config.yaml
experts_per_token: 2
routed_scale: 1.0
rope_fraction: 1.0
tie_word_embeddings: false
lr_mult_down: 2.0
warmup_steps: 200
schedule: "wsd"
batch_tokens: 65536
Below are experts of layer 2 (counted from 0) of a mixture-of-experts language model. Rows are named router (the router's row for the expert), down (a neuron's output weights, with its number) and show model dimensions 128-159. Each number is 128 + 32 x the weight over its row's rms, rounded and kept within 0 to 255. Numbers have three digits each.
Before each expert's rows: "raises" lists some tokens whose logits its average output raises strongly, later layers aside. This comes from a sample of Wikipedia text that the model never trained on.

# expert 31
raises: ",", "-", " and", ".", " (", "'s"
router:138123133134125186141098137133138147088184192095101115172134103085155142118053142117139107109194
down0:086061077111142108123146063141160074114184127082151133074110145116116041171154077166098109121115
down1:192146098147178130168115074157135179119163128158117073141104159092139186150103154071102172084094
down2:126101189116087106144110144133156112162083111179157125122187104151108147219132204143140079123176
down3:157142170142121138103152082156156169196151195140075101149166146104121083165128125116107118187132
down4:170127131149134142069111098175128164101118123188097153084131128157168134064110116094161143122144
down5:130064118162138115171114175149106159136161175096111120148102134128083123165146143120125156144119
down6:119101118107125146128121109103098181116135099173105091179105134141189155134103104062109138139092
down7:131102134170186102120148228096136151124121079113135122115155120145123175193089117107133082103189
down8:167206176087053066055097175076124147106107077163181097059152170138165138111179154139162114077127
down9:088172195125052127116071088178139100144107121127039148149198116110125139091116099112170111136170
down10:159064172151069168145122169117189138126139167130191125172049083119117160153081109111103096193145
down11:122109090182153121120139070141073152080170126090130120168160124096105150137145111148091120171158
down12:189125067132140109147185088134134111151114112138178138153134130065085139117129155101128061183120
down13:140097130127120179141112178106147083156119146125156147133113142100086178159107155140162107119129
down14:226174075098119151116109112151101080100113129140087140135098165121088063138114134191129163124139
down15:119107153096172128198151138160159143114116141168122087100164115100106148118109093105104143134125
down16:147100150090147097115111172076099181139129132156115084153132101072080125135121125154093117077059
down17:173121164061123165130066112171115082123070126130087105180096159110168149068066099170077121077082
down18:161142145142162154111112078145150107149145158145209106123132113134101175140232041138132148095142
down19:114209121080095085125100179199111154118119110176099107114095128101177160127160131139080155131178
down20:107193067148160116155115086124145098137044162151099168153182157162148122118131128112145144104130

# expert 23
raises: ",", " (", "-", " and", ".", "\n"
router:112126103131120139120153168130140124136160107104105161152134102089132174145109101166130132146155
down0:103132130165145144110136164113081117090145112111098126109160142056100167056124103048164138119116
down1:102159129179100134119151080129149138125103095138133140146101110104178109151094108178111131173145
down2:142099124123120146097140089084091130143110160157161148145128171059144099096153133084108173112121
down3:107095170116126146156120202124123167136105072108114122147131174114079118130110070139194117100081
down4:162167136183139154117067082129156111182095085169151123138117148077076102132072117155132130108066
down5:130088060190161150156143133090099174142113132146182149192158157112181097113149130076153183137156
down6:090112158114132179161166145120140121104146171143088153122114117109146136149174131116096126120164
down7:063097084078058165103141126172112161121129102138117136059125080171144095105103122134113089181119
down8:184126103085131132119130161178087066147066123124178082152142155221145156157114118132150121084180
down9:150066180135107160169127138075129146080131129138119114167136165087133069111116137163170142138118
down10:181124149079139136149117104065142133141103125115173108066139082070119075116187149135115176152119
down11:153129138066158146156114070110114122157104131145112121107091188160144154138158094138096121143119
down12:131137095101134175102155197126096092112142132117125119123141162119079115083124170164135123084145
down13:122121148099170146057067146153087168174145164123093133056127172041121113174114186169134159150080
down14:140112110102130158166126144145148083118155106092200079172103139121120156151163132180115182139086
down15:153081057103091160119135153100141162137143159141200075085086140173144138114138110112092116154146
down16:123078129183132040141162154114136174146169086139159082136135152139096132173129112132149158142107
down17:132095092159110176140127133168108145139118104152150055109108226102129103146133148110057124117103
down18:140171199092140112157087122112123140170068103189205110123167103069151133156107122132117150070176
down19:056193119131115073108132135168174142102081164127140149107170107132112184101098140111125177161128
down20:031021136185073140168151147109132060136104111091056101161165125087114131126116097146152172179142

# expert 39
raises: "-", ",", ".", " and", " (", " in"
router:153159110131107196099145095110133143132163113160076134144145107142135169179146116129146138135155
down0:155111166139128092103173109142077119170150135107176111166117145042085085114146144149145160130080
down1:067116076117132149126101123099147080156108112099156145114112124139140132133118158093051132152113
down2:205134167169122123128098102204181085128051154090072081079089138152090129095182146128168130146094
down3:133111061139198141107132096123167144079115095104124104137214067098162061091099098129112143112156
down4:084134053093077140112107133208151099127149107132117135184153131067168102128143155149145119109101
down5:181186151098089111084160141124089132040114146064134113131102171094127145145121124191155132114142
down6:112144070161170123147119166101116144131106089136139117135125140103134165099195151122080151160084
down7:140105142169124130130132116091131128140121111161139103134150148126089107175102091135152095094135
down8:072094210126154120153132095116126140114162147110184125067200140129087121114155151120115147144107
down9:137125127174111087114164128069114118121160150111194125226095177105233105153151107101161141140167
down10:137148107078155130124113106210157093123137214170102121092060062116121126160146194144117152138158
down11:121123107134105143123107140123118103169119113121187159118132168131117042086136125175158177172126
down12:109124154103168113136170077149108157165107082118108129091071128116069112058099126122118153107088
down13:124087118160156170137124111039124098090122127129141101164118091109143114071092147131167138106130
down14:198122054117091109154174150136062140142158138103083064139092163129145169073158094097165129119195
down15:149128172126132069151131132157092135160097124134144098145135108140177100116143132144148129146179
down16:098109130115153138138076153120103160094122157125163095181083197102142131098111118077142174163124
down17:152128165110123082150120165168127080093155125160123125118087180072086109074104159097147109112171
down18:108106098126151116150116087146180111175129165168169099112149138143136110084100127158118155106155
down19:156135068107165055121164144132152110104114173127141086089133128143082128161194087163079134144101
down20:119168100171100122193106081128088083044113120158114102130116140152165145125139039151062127149147

# expert 19
raises: "-", ",", " and", ".", " in", " ("
router:112110134130105202112140115101106113138197157165120176097137130120104198129113138121194089072139
down0:204126137140128166145137105167127201126076110115181113121083156164077192056145143092061130097070
down1:131109148096073101137097111135173160123133081175165048143080115141111187129091079114094117060150
down2:147074119158132119142170121181149162126141107131090141108124158140121085178159186127083093108133
down3:135149097141114167107213140150094126134129088124182161153193146152160088088134159143149140115073
down4:143091097091105148119146163092138157086125140158116121084150121091104157146103105135126193086096
down5:082151167129142143159122144126054196147109090079159195131141102109184101123079107095120147166094
down6:162133139126079144116155124128149120094150089154092166163149091126129125078195133169090126109145
down7:105091136185119157054109141117081105145200171128149152090201183164156119088181088167132120160111
down8:087129109130150128105102131144141160132139110174106138132123093127143106165094068085111082127091
down9:152176109081141124084159178158124132118136216107163150132098217107125105158083111136081183139154
down10:115128171183111130118046166166105072148136089133133113134132158110109139126054093147099044081132
down11:177097163107128136158094139160124192096107178083122153155116175087115096163139154133120143123104
down12:089105166138102156089105177142125163177128128118147111175035131149092076122184151119158135128166
down13:168160144110151143131089158169140116123165140119113094107165155077083176135179119068089121110096
down14:114119132078125111117147101115125140121144130094060164178076096157117139119161099152142132103179
down15:062108121143114204071080167116129062074140099111128100151150146107171139119148088139157094130060
down16:110143110157183118154117146082115100095103147097074159126112144116117104172147158103211139124079
down17:060162126152164126144129132109149147196160080120165127146163138134130159112187120178097137148087
down18:147176084075142109097067151132096146102114145089084106076194179111146124111078103176190134091125
down19:121138118071118113136147099160103131132097091138138144075121170166100101136166138116144112115096
down20:143129119080101118144057171119121127140117141157105160124120183104081175171135139112145149113131

# expert 30
raises: " of", ",", ".", " and", " (", " in"
router:131134141172109134149147105134134092129143122149075123109134071116139100111070131068140117174125
down0:169143109180132073123101169101162136147120152140130130128162108062112075124137142137144137146102
down1:141129164139163102111160115156054176215123133191133177092163162120135163167188142107102164147126
down2:146188130117109161125093117126178130109118120152129126160098148139126125146150185142131110115181
down3:077176148165132156104134066101080182088093148133078140131050142118130096098161083108108153073119
down4:155144094150137160158122131110120097143156104119147080150113111086065181105162135110121117059138
down5:147118151098091146110044117105042172080088139166168155201132120148118149144121135181123158104129
down6:100113105132140049113128143121151118105171133082132133160169099148137137171121122117121140097119
down7:120106101066093091162136142094119159182161070146162082103142130081075116080166097116171128115077
down8:149154089107133121102106115021122125145132111176088134113062123169119089135129160117095113094172
down9:116090117083139118134148136137094145105108111129138155079122135055142158142102178138122132113111
down10:128168074115157087166129180070131124153123164090120176126105150111115118134191080068068130119080
down11:148089088153132143108150126057133114132154170115172117159108132126098159146121130170150118112108
down12:121145154081077135055120141157139073152144106111120144046115159062096177141115196093131109135107
down13:184116136083152153156093107187086140148161172163137173107154127091219140150071136121111089155111
down14:146117094142077137090109141162118094134131158149145221073203075105127179134096099125129112095152
down15:084089131122143139091170119158084153174170113155155151128138132077100139053093121059109081151088
down16:134111184093153101092131155119088070092107082163136129117139209148102119129154134071153145136140
down17:110134174152143131144097125084122192098114187132137156182194128139126168147097150139166150102124
down18:148085127108103106160150119156066102198157136120177198103159142110114161128158130142130177091150
down19:091108104143169119094115155133099109058129124024076094114131124155063159126175114174126129160128
down20:189119139083150149142097157132201112139136107134128144130120157133170170065149117102133135150128

# expert 22
raises: "-", ",", " |", " to", " and", "."
router:158114116143119159075175131130185103162139140056065161199157095112104138138143137156129145154134
down0:126095107113176140146096093167095156113159117043025139084202118063131089083117159112138166123145
down1:157120121144147149091158089145087169044176143083090136212079136112198136092177159122141135112156
down2:128093108189150127176158144114116162128090076157089089061096127151103101145128103113113133187128
down3:117093195170128155105133135083146171154139142127133158099145133186168123093114144130180106152159
down4:116140153101096205151160122091125147196152078060065129105111102193134113120138143170112100141095
down5:103138179109138133111144108174123174111109161138079143175154149136192146131122085107114159113128
down6:186096135143073134135092086139135135151120078092108117120134134096074207086127159119140125162106
down7:150150163165158119116131108142125177164182126139102142142154116101129179121124118127119130070127
down8:149195168114172132186135112103041123101135142089169083131123139083117124124092148185142133123130
down9:157171153046155161134126132156128168147088145092129121173084158145091093095138150105191122173133
down10:143135128177151154171092118128105145123171137140105157140173107123153118159099115149138188169137
down11:106128162058177123120167124128108133172109117113162149113103090078124165095088151098118157166141
down12:183119112131126154129130123076100091161166115137168162139117121101072155118126103119088188108106
down13:101140176120165145119065136162109112137142149078117080163112115126097159121147137171123153158121
down14:057144113088105067142144154170181100076151141111151123140026131122101097122109110183155139165130
down15:112070155095093123120110154100081154133162153119177133074107136092155143125134135119149149160088
down16:145085122131113130145193135134099199153080131137156123094153138180137088097128168098075141155099
down17:096120148078195150122116044092141143151181121152137155088103126112193109123093174141099133121164
down18:205091098136074110154084147125140107121116107095121144177103191174132132136147151189147171133085
down19:053112142049110145130166122110070211115111105114141078097138123164110087111106178116093116130146
down20:112065085126145123132149159080137105094143111115202133117184108154099125123117121189137113075124

# expert 2
raises: " the", " a", ",", "\n", " an", " one"
router:088149119185085150140097105110177119109128115120104171179152175187075137152164115090157102134133
down0:123089144080113153131106113087131090161168112129130124159100120094134191157109165177124114090171
down1:170137113132125151127156123144107069107160130122105136121136125153105165114121086131110127141112
down2:175097119163157091234129117129126111055116148153106167160130140079114096155160090125147191113134
down3:127100205132110124201131096119120102136107117169144139155145145117145159121154102085141145086114
down4:150125217130076125159137119111117120162198163104112126086156110183131154089119162078166135101100
down5:126138144152134162078110124116118139152194143120155146177126135174108110092134105129122124147140
down6:064072118119135128108086155142105130133147133106116157092147110064155180167118176088083172110132
down7:141105093123132124120161191118092104155125170112084118107101198100096099151209095120152122165114
down8:130163127164175115163101107132228169127189082152166093134140182081082116092148133187092092114132
down9:104162088122107124091145099090139178125143105112165070142104137083144095158169102138115120121105
down10:111109117128168125116130148131139096122102117145138099104029146113111086153143102121167144104080
down11:154097134171156082121114134183103177191132090109140132108117252145144107102119175090110139173105
down12:139120133097140081182074151179080139127123148058161151104134158136201128105132220070106147156114
down13:082150194166165120122147094122073162078104086110181146089168142114144152114123148097123141168131
down14:133112132116157097135150091088087085131140140127130160072112091152159117126182080131149150147200
down15:131126088195116109158149097063115178110160099091142166127139088096128112145157038160138123141123
down16:093121089131151143147127133088114146105132156127106147128146134128152103154126079136079062117138
down17:125128108135143124124154166122145046147081105119081175150093054126121145140135107123120123074147
down18:123156127073143172111111141106135114149148175119091105094143138113148129122172128112151058129117
down19:185172081147132167091103093084117125114133081139180147134111134118128085118137126101099134147168
down20:071146163177179150126153109134126096146124100140086102111101091160110083113168126137155144104157

# expert 7
raises: "s", "E", "I", "A", "1", "n"
router:171150118147116127167162101090202080111178185129081127130183133108101126182118145120156117125179
down0:150117156128092175157118179119123131123133127155097146175051108113055098106099190157204105135129
down1:171131120121115102137137114124102166157097074102069148121127151099090174104137089141126145141112
down2:119125145142126155110137122145153117140116176093125077081086135116117150139150138130097079120147
down3:121083121122099158160134187159116147054201148150133123115101159124137131173116131092180128155163
down4:141115132086080139108129134111170121130149130161164109130113148104129130121130114161134143142141
down5:132108102112175152168142102154123096146086129093141108190155132061084151125129151098146134187130
down6:122163118062105150148167085161098143077142140078076091181177074111143115143125105110126172056131
down7:174067073126140066095114082132172170153107165142097095115143142089084119137109103166086106103122
down8:090094183143114165132145121146099132137183107093192179150110111091098081140111157104117155170079
down9:146124140167147129115148134067140104093097101104101135104078140109095138159138132146156186136103
down10:091132112185141080131073100150159095141112193106095152099162150076137100117123175097092133124137
down11:159109144107194142100101130121163086091105112135135122116129160120129119138143136165080114110130
down12:132156136143094174111112120153111177111110108105071109081081113135155119129156125090100103168097
down13:128166134092131124097161124153094116104166156136142104137148158112114150129145119181107130120128
down14:101116184157155155096183133151115140128141077189184120115195152065159101147140121127096152128183
down15:144142108087151132203100162109129141123125110175157129077108168129112109103134181106134107126090
down16:093124097116159151194091128133140121136143206110073167127143135166179133181103185169079136144108
down17:103120099161182116113153128063129128097132097124133117112127129158138080159189145158107174186140
down18:139136109093142136113163133131101147114196126151132157168122068058095132191102175132141165181101
down19:098045173118100115145142156100165170174151100135121121074084078091177098165145078144109136133074
down20:164153066148093117147119107084114111163152143087176198122150126100119120160126106139116088135111

# expert 27
raises: " the", " a", "\n", ",", " in", " an"
router:138109164188136106106175121115197120128140173105100154189143110086114130092137089162152109111158
down0:072157137192169131184198128165119156106153072117119074185111166145139095100156084106143153147096
down1:140117142099138073139164118105130119065131097106193087166111086109098142184127180138185045146145
down2:109092077174153155102131158164146138148123072166172086167150138168190140119128119102092132115090
down3:124130086148104070149146112113170080115146110168177149107100133106139124120134091144111107155139
down4:109153092115129139118174140141177115087056091095105145109078176109174136134116104146128152176160
down5:155153107105117136135127153156183119081130091176134102109112140088174142139138142173100108167174
down6:186171114195113129136126180131107132151120076158109166138128170094111157174084066134127159158090
down7:153084150080118116131123139144154105095142138088107081115141118109106165149123096158158127136071
down8:163114126115119086131100130141126145156161105135107149098147089148094131122136139182185143136108
down9:134146057169146131091127098132178165135127100178165106147102157168201119110069143112185147136137
down10:086109167123159138122088138070127177178130130154085129104145115096131130112118113140119157088058
down11:094135119112138130125072120166095076110138077091095085093084136103137152164083193105127123085137
down12:124134111079080124119093176113124138090110121131124133132111158115121158124125116108074123081129
down13:122148129133119126126109118141178100137105183134116121092115094147089125158132135096140130176055
down14:182140108124135177183117076109139132142149139119114169156081173147111179132163116150108149151136
down15:134117143122156128165099117118017167126084093143163090126103150111094142098131146112103122129150
down16:155115092173115119130147117105124136116164170133165188127161097127093144093074178043135109106079
down17:170118151129145106141118159176122174097117150137115166118128139172215149106130170152116108118139
down18:107143143120119080182110133115175120122102100150144130151133102172142117142201131094115093061112
down19:094104117190158128145138158082120126105125160111087152151087102099141096096125090081137101108113
down20:093150140040046056129109117103096089133139077132099088198057123147091083162160114136061162137201

# expert 32
raises: "-", ",", " and", "'s", ".", " ("
router:098137170160111154139103149105150076137138135141091154108137113137121164149101169186186128152142
down0:169115116095096105109150144120180085135128102088162151143107152095133112154129142119149146130190
down1:159103131132147150081194127190137186181161173121117194159128155112105142135121171157102142156111
down2:153114118108120082142134140101115189102115155127142104144136079107145123081110117131121141148108
down3:158142107127158146093166138129129133149065060107168100117139142127124167092077131112097228145101
down4:177112158092097144134126184156157146092062157156136144098050130177091050135158124140165200051127
down5:125142116157184134093102119143132114106119149126122137138118123248181135138096111099187128108129
down6:058120115082120144147116129112108152112098137125111131099135132090135165169129153113143145131105
down7:161155113114127161167114144062143104169098177069142103131154111076117134114117120109159124118133
down8:143099140178129115140116153089143110117106074117078119118104136120143119102126159110174114145086
down9:128083139104125138156136162152112188098111077137125119105125106156159181104146141137105172097116
down10:110165170132077100131134098157196117135112143091143125131164126085150082117143102143112143072178
down11:116173151083125106068132120120106111122079090122120138092126106092169136114173109040102122084122
down12:109169110078074117130125106136132073154135069119087136112059168119181156121126104139083155115071
down13:130106157100171123174152147123062127133152130119093099134117086129167069109141124174143158135144
down14:122168143061093163140172103119116104176127124152146138142189145067133155123163130141139166090095
down15:070172141084164118130140144162115107111117164147110139091075127126098077188079122185134130139133
down16:177146202120131132081144120135160077110123146128129082103146175133134072079102121136163141151103
down17:140123134119152120124120034069181100185142153106095101098138127089122112109115145078138151160140
down18:140072209086128110108161166145088133154112156077146123112139151161106178092134110093129137092071
down19:125119108096102166113092195150153133088099119110137149081113073167147083166124140138132138167096
down20:116133133097072112038165086142116046122060086117106110145131145108107128088115122154087153152119

# expert 11
raises: ",", "-", " and", " (", "/", "'s"
router:132117128156116133131117161095142098178156139124106130128132095098138092125112092179123127130143
down0:092124133165131156068097086103050099104103172106096119151165120113135150077121124090104096125092
down1:155127116158055114074174085114144114048121147143138161110120111110108107144156100143140132104158
down2:135158116136143151133117141125131142147115101156140156058108138109054151150083099115155140170147
down3:126125066102133147131087144111129049154081147134201121109070144137103101151122130112099128114149
down4:062151177161120134110135076145108090131085106117118140110151145120123114092142106154129109104157
down5:152160139157162150132158142164177123118125123070150115109180065156170121109126148149123153104077
down6:123066091133088115130076101140149102155175142131212142093114182130153120114072146161109121109139
down7:096113121159168144178152115081082123144091155151073110082139137120118134189078131062151064172121
down8:115144148150113172145094143205082116150175108078104119124153074111187146127132174201087141092158
down9:096183145114069174110132121059169083182090142173099124131099184143132149175103113171127086180108
down10:140125132083108135123141141181087102093086110174164103158134161171099120158112082150143091135180
down11:091035185108148108116078167087107121130137097164141145085130146111111082130160162141121136160072
down12:106118064103110131133150105149115127111128123131200196131116137128106106147134121096116080150189
down13:115158140117147138112131113151155127112131136182108147149154100143136145154124099097069165108128
down14:102097108112123150095113118107152144159054065171124156094122138173092105127168108122097143130102
down15:098126141139124149056118084130124110135063128055121105148092148139129129078119135109084118095152
down16:115167110086132063158116141135146174133104187129034130116190120122145099139142141131090101164132
down17:127146116136142138124112154121122180077108133086111135117155116180111137102168118123074176129044
down18:105161094108104130148159178118158117102183156111124151077102117104140100155116132107121175210090
down19:177126159106175121093134103146068173078093187071127154134136171129081166187104144134164198153089
down20:136158137166158118135069079127089140099114073161116193141074119104180101118149129096076157119109

# expert 14
raises: " to", " and", " with", "-", "\n", " for"
router:123125146153134170072109123106094120143144179131059175153147111133127210184144117179132111106161
down0:148123134138073176154097146050191137122174100146150113148144109110168114220120136169187157131115
down1:166191146121132112085147071172126030119080092144139099092113120105077090121119100137133112107155
down2:172151104113173098135139086122078144105189190109120125094150125096085111131132095158100112097097
down3:112150107146207150100160119187160123180133148140092094197136110162126177118076169108127138168100
down4:117149141131145131099101115146124136112081110137138094045076170134137107090154165101130111086154
down5:133112077126101086161181109170148134169106158076119146136157115101149137177193133133159098202139
down6:113114147111115106153173111119123165158102129127138152151112107145096186144171114129100120126113
down7:095105096110107154111098121145110150165081140166169169094125123115130116137130070141098156109124
down8:150113121196115084151112086122120162159154121105119100141100120085150134185104152097091096163137
down9:095139121150145116129152149139149088041164124093133120080134089085156123153070110117111139132168
down10:179142131115093132118159150153157119150154121136100126131129077142183146098112134165111133094122
down11:150120133091108062089134109134095132149174123169124140150182118148117120090118092177171128155065
down12:136121087150118089136094059109120073092141154114157170151185165141190128164105068081140098134148
down13:165132125089112098100141112106119134109118120142072096153096219137104188127132089193104146113160
down14:107140137120131209118118113160119171100166167065137106092127108081093080145072072110054109141120
down15:101150134053156149154128162104074152185120080099119145145084125145157149103156108137075221151090
down16:204102143141116161157121119125137172147089134099144147124155135123118131098161109099112141159173
down17:143148175153151093096150126154194144116052160079107161136128101184068152094170106173110102095107
down18:114155145104124078116162129185110122134148161138193145136058167125123175185062066110115040146129
down19:075138125118091104133113068180108156163097149132149073124126132139149129086148091118155149073117
down20:124038143152104107217092117175105061209087100109133111100154104127180069077125109177157146150096

# expert 26
raises: "-", " a", " and", " as", " the", " at"
router:125121139162099117156143096091157092145196106161116122153177129130110146146127122142121146128183
down0:106133180137120146159118154168139153101130125146143127112111132160110153106099089121042097114114
down1:096068176076140186125127130142125061119099190085149195038138179106098153117132125167149085168102
down2:140098093167164110151121141181140153098152117158108106114166146180100057162101106126161127145110
down3:131184145144130151164156131132045081096170131105118169132146113117130132152186123179151113101170
down4:112109194119083107139142170067093119100222142134141125132138114107110162086142157115148129183127
down5:138135166115139159172133160091112149073094084137139141100103137135149117136103139138184102129159
down6:120114126057146142118123181104112148137096076142131099117166126055114099148121133127082088140152
down7:109134082073142115097094185171080102161079113136153107185122115138082111142153094129126095138169
down8:144147141108160140089103196105127148180122159170142083077193240102116163116104113119171145121160
down9:098115078153131157095144134101100123129122131099112141163111082121150115125106162195163191121088
down10:164127137104105114096116098142126143141079164180112102155044082136136185109124091147105144126143
down11:109117148178103141130151133080165143096110182121161124136162120140156138111078152108133118184145
down12:070127119107121131092123130125104096155135123124142131105137112142119137194122101133120112130101
down13:142155159170111112158124138064114132129132162126156099088170143112068110118184143055143053149107
down14:145137103091142139112139091183152121118152116149118175146081080108145098148195133130108074168134
down15:143199163115120135088142120120129123137137118056090112059160169116083120147106145144067164107198
down16:187131135233057117120131094150069135101107157187143113114169151080107117077124180145138134111129
down17:126142169113139118087131134165152148135114166119167137062162156143083102128110107186123135101116
down18:145112161164152117158188161149128165155136134100079109141161094137123174162157135154173115137120
down19:168152097093128150105136071108151130152100123126125126066095110104122148093195166184113159162192
down20:174155146105122100185100142129121097131119113133161100106115198172074138093153192078103131183139

# expert 24
raises: "-", ",", " and", ".", " (", " in"
router:102092112157097090139176159103176176147116165122083112088135107095106111163078140106138119150161
down0:171143070130163148074145147130149094082127095106109196102121127105197112111161090160142183135196
down1:225137114147154106160106132122111180118133071177107168107162122095166109171107141082175102068198
down2:074097130127107067147170127143104147134104120075108132109119105141130102073134151139136113122173
down3:080120089083142173138145155142090127097106127108199095180141185141118177124129137119119113156147
down4:127153144178167164070106141143116081157134195119100075127089103059106142167127142126123097110127
down5:153138102123215149141109153090143098163171084137131097140127122156081110156149132106089132075121
down6:200069157080092088117059141091183104139161155138105097142118182131194083111189155113190175080116
down7:128144194139133108100098133121106189127177117161159125181148090060085094122116111150115121109137
down8:153127118157072164127131138179087056148119133137081164078166167152128137130174131092171101155085
down9:104155130152126140132129098056071163146103115173168142138170101119097112150169204111086141155168
down10:131161147105110104170148153096088126089139122102102124096157101086160060155182085111140181190103
down11:153087088156134118196141082097103083181162142128112121103078088135145075154102163176123084112102
down12:134167113151113172119067109124172088120110145143159115118148177126116160056164156102099118077140
down13:140099161056114107139135115149139093122099136105135120081170082143104155109103112082128060140121
down14:138169149125193162117113103116089141138081162193157108084108060115097116155134134056078115171181
down15:138143125074151124153119172111119132148137166134117108093125156111123161164128140080105145152211
down16:159114126095112130093118155123110099116119152150174147104112064160178154079075066132132123148189
down17:194161022089114151112147155118128111099150081107142155144130161154123118113123170136122112123178
down18:139091129163113137139136167122142093112077140148125135173170071170140175094151153198111135150072
down19:131099168179112098125154082173133152097106099127136102145155119110139155094121093140159137139136
down20:096125143053099081107143112087102155129129137136120144109110126176143104154178105190147170169087

# expert 10
raises: "-", ".", "il", "ud", "est", "ist"
router:093179100169115191099131138076119145102149162135068194173131153136102141154126139113135106113190
down0:104074185094110150100125080076150122160115146059160097125117107152132137136150113140155092069148
down1:085167205089129123130155051122083158099123143125107110122132112103182103140116110144105175199102
down2:089196159099167156122153114108035151067123141107111124140055144174122093131130150110108084122111
down3:134110130160086158125136108141135084132158050122097085069158152183082138129140093138152133144154
down4:123154134135094168105115102163093084137110133134146146125205107164209136142139118128062166121152
down5:121091173124150134120135117120161088128112112121146133146146156105081102159164092105156113217096
down6:091094156145150123114119203118112094171144210103132126049172096147138063116126114057075172135144
down7:144176118057068144160113158128115139152109138138099082135123125120151132071135103095144187112064
down8:111088111073150071093065170124052183154178178118136133083157162090184073159107087070148198055121
down9:158146110048074106191103138208158116133163083151132132126193106138139105100094093133152137059154
down10:147155132126151133127177138148113150140105094105147181139138153140148128180127064156073131097137
down11:144117189177127132153135109106102126110109188082159110041154181127131140145143108087149138122134
down12:117187157026185125133098182107078143151146122143115099181180194109101146154085136138110139138119
down13:106122098136131096184168066161102095146186104124126207116169113132089110174106101130037104134134
down14:175139110116180146113187103131114173137153142133122127099151120161125159100102125137176113095113
down15:184100207138156192085081142149151129145141159141135115080143156072071110096055178150104112136093
down16:109156160164103139144094150129114119104156130156156182131157153124167173107113178166166110160108
down17:099096179103112153150097104091170175100149102079117161144189139139141136126133138162139108147111
down18:172148151113141062173155103125095079141115078088169091158118167184080127081128113152190136184106
down19:123069141167149116079139122147005123112075168121138084130102093168114093129158095126135091109128
down20:131125115136112167140101159157114091157087134132162136141090063133104131106132089156154158092153

# expert 25
raises: " the", " a", " \""
router:101182163177140137129157178100177122166162146136097133155112072122090142146120127161190046093117
down0:154138122113153139110135084116124125141167127107106115174124117145138182125121181142122168128136
down1:112136173134131069129103122127133124108110085127140104178172141158136067123161155148116202144144
down2:141188054138164105099183101098089076070095107167126082136100098101079094116178157157129125135202
down3:144142112106106091134043128113139111081125151110125083089106129163144115170113138129148067101088
down4:098124121151125162108185185110093088144103126096116181143125095154167120125169064151123121121085
down5:172150126159147111089144148091092141050143176155119190134140137069215106108055183116174180119158
down6:095152129195074076099093148126094122143061105116123153162129176153150146107141137161131131105095
down7:139104156101139136136077131145181159106160162147103140110145144098149090102114162113122105157137
down8:128183185066124114167132100151160105138141134097202118135101085172068157152130088130102178127163
down9:206117178146108177084115111111115101128106103122070127112109107061150125186110171162149155149147
down10:150159065145155151098158179096047184170144130186143160131081174157148126125110154164168116162125
down11:109135101084106155167216171107067156097094156134140161085143103160113188126146127135092128135138
down12:098104108112141101174121162112072060176192128154130162100117095098141116141138116131126122102031
down13:127158146094124170114090053143077131128156151126107112160085113162121136048125109131107172131110
down14:112129148142088133135102147143055156120128109094130123106122037108101160113143119168170212058107
down15:128152086116141116123113140141167143106097087076107083100148098116098138125181169180091169112130
down16:121106150145165084144068092119144129179149113147170198057170123124098128140130122139083076137098
down17:118161094125128122093110100107106103129147153125133122088147159097172125170114126137134195137146
down18:175115075161100121178124145182098113114133076102142167155097120187121127129135088171122136143042
down19:146191090142146120145158154143105178102148162128121102097107139084155132120163125154194191076046
down20:134168157123180086063156103119114071140115112107106098164097125131115127199110151119149078108115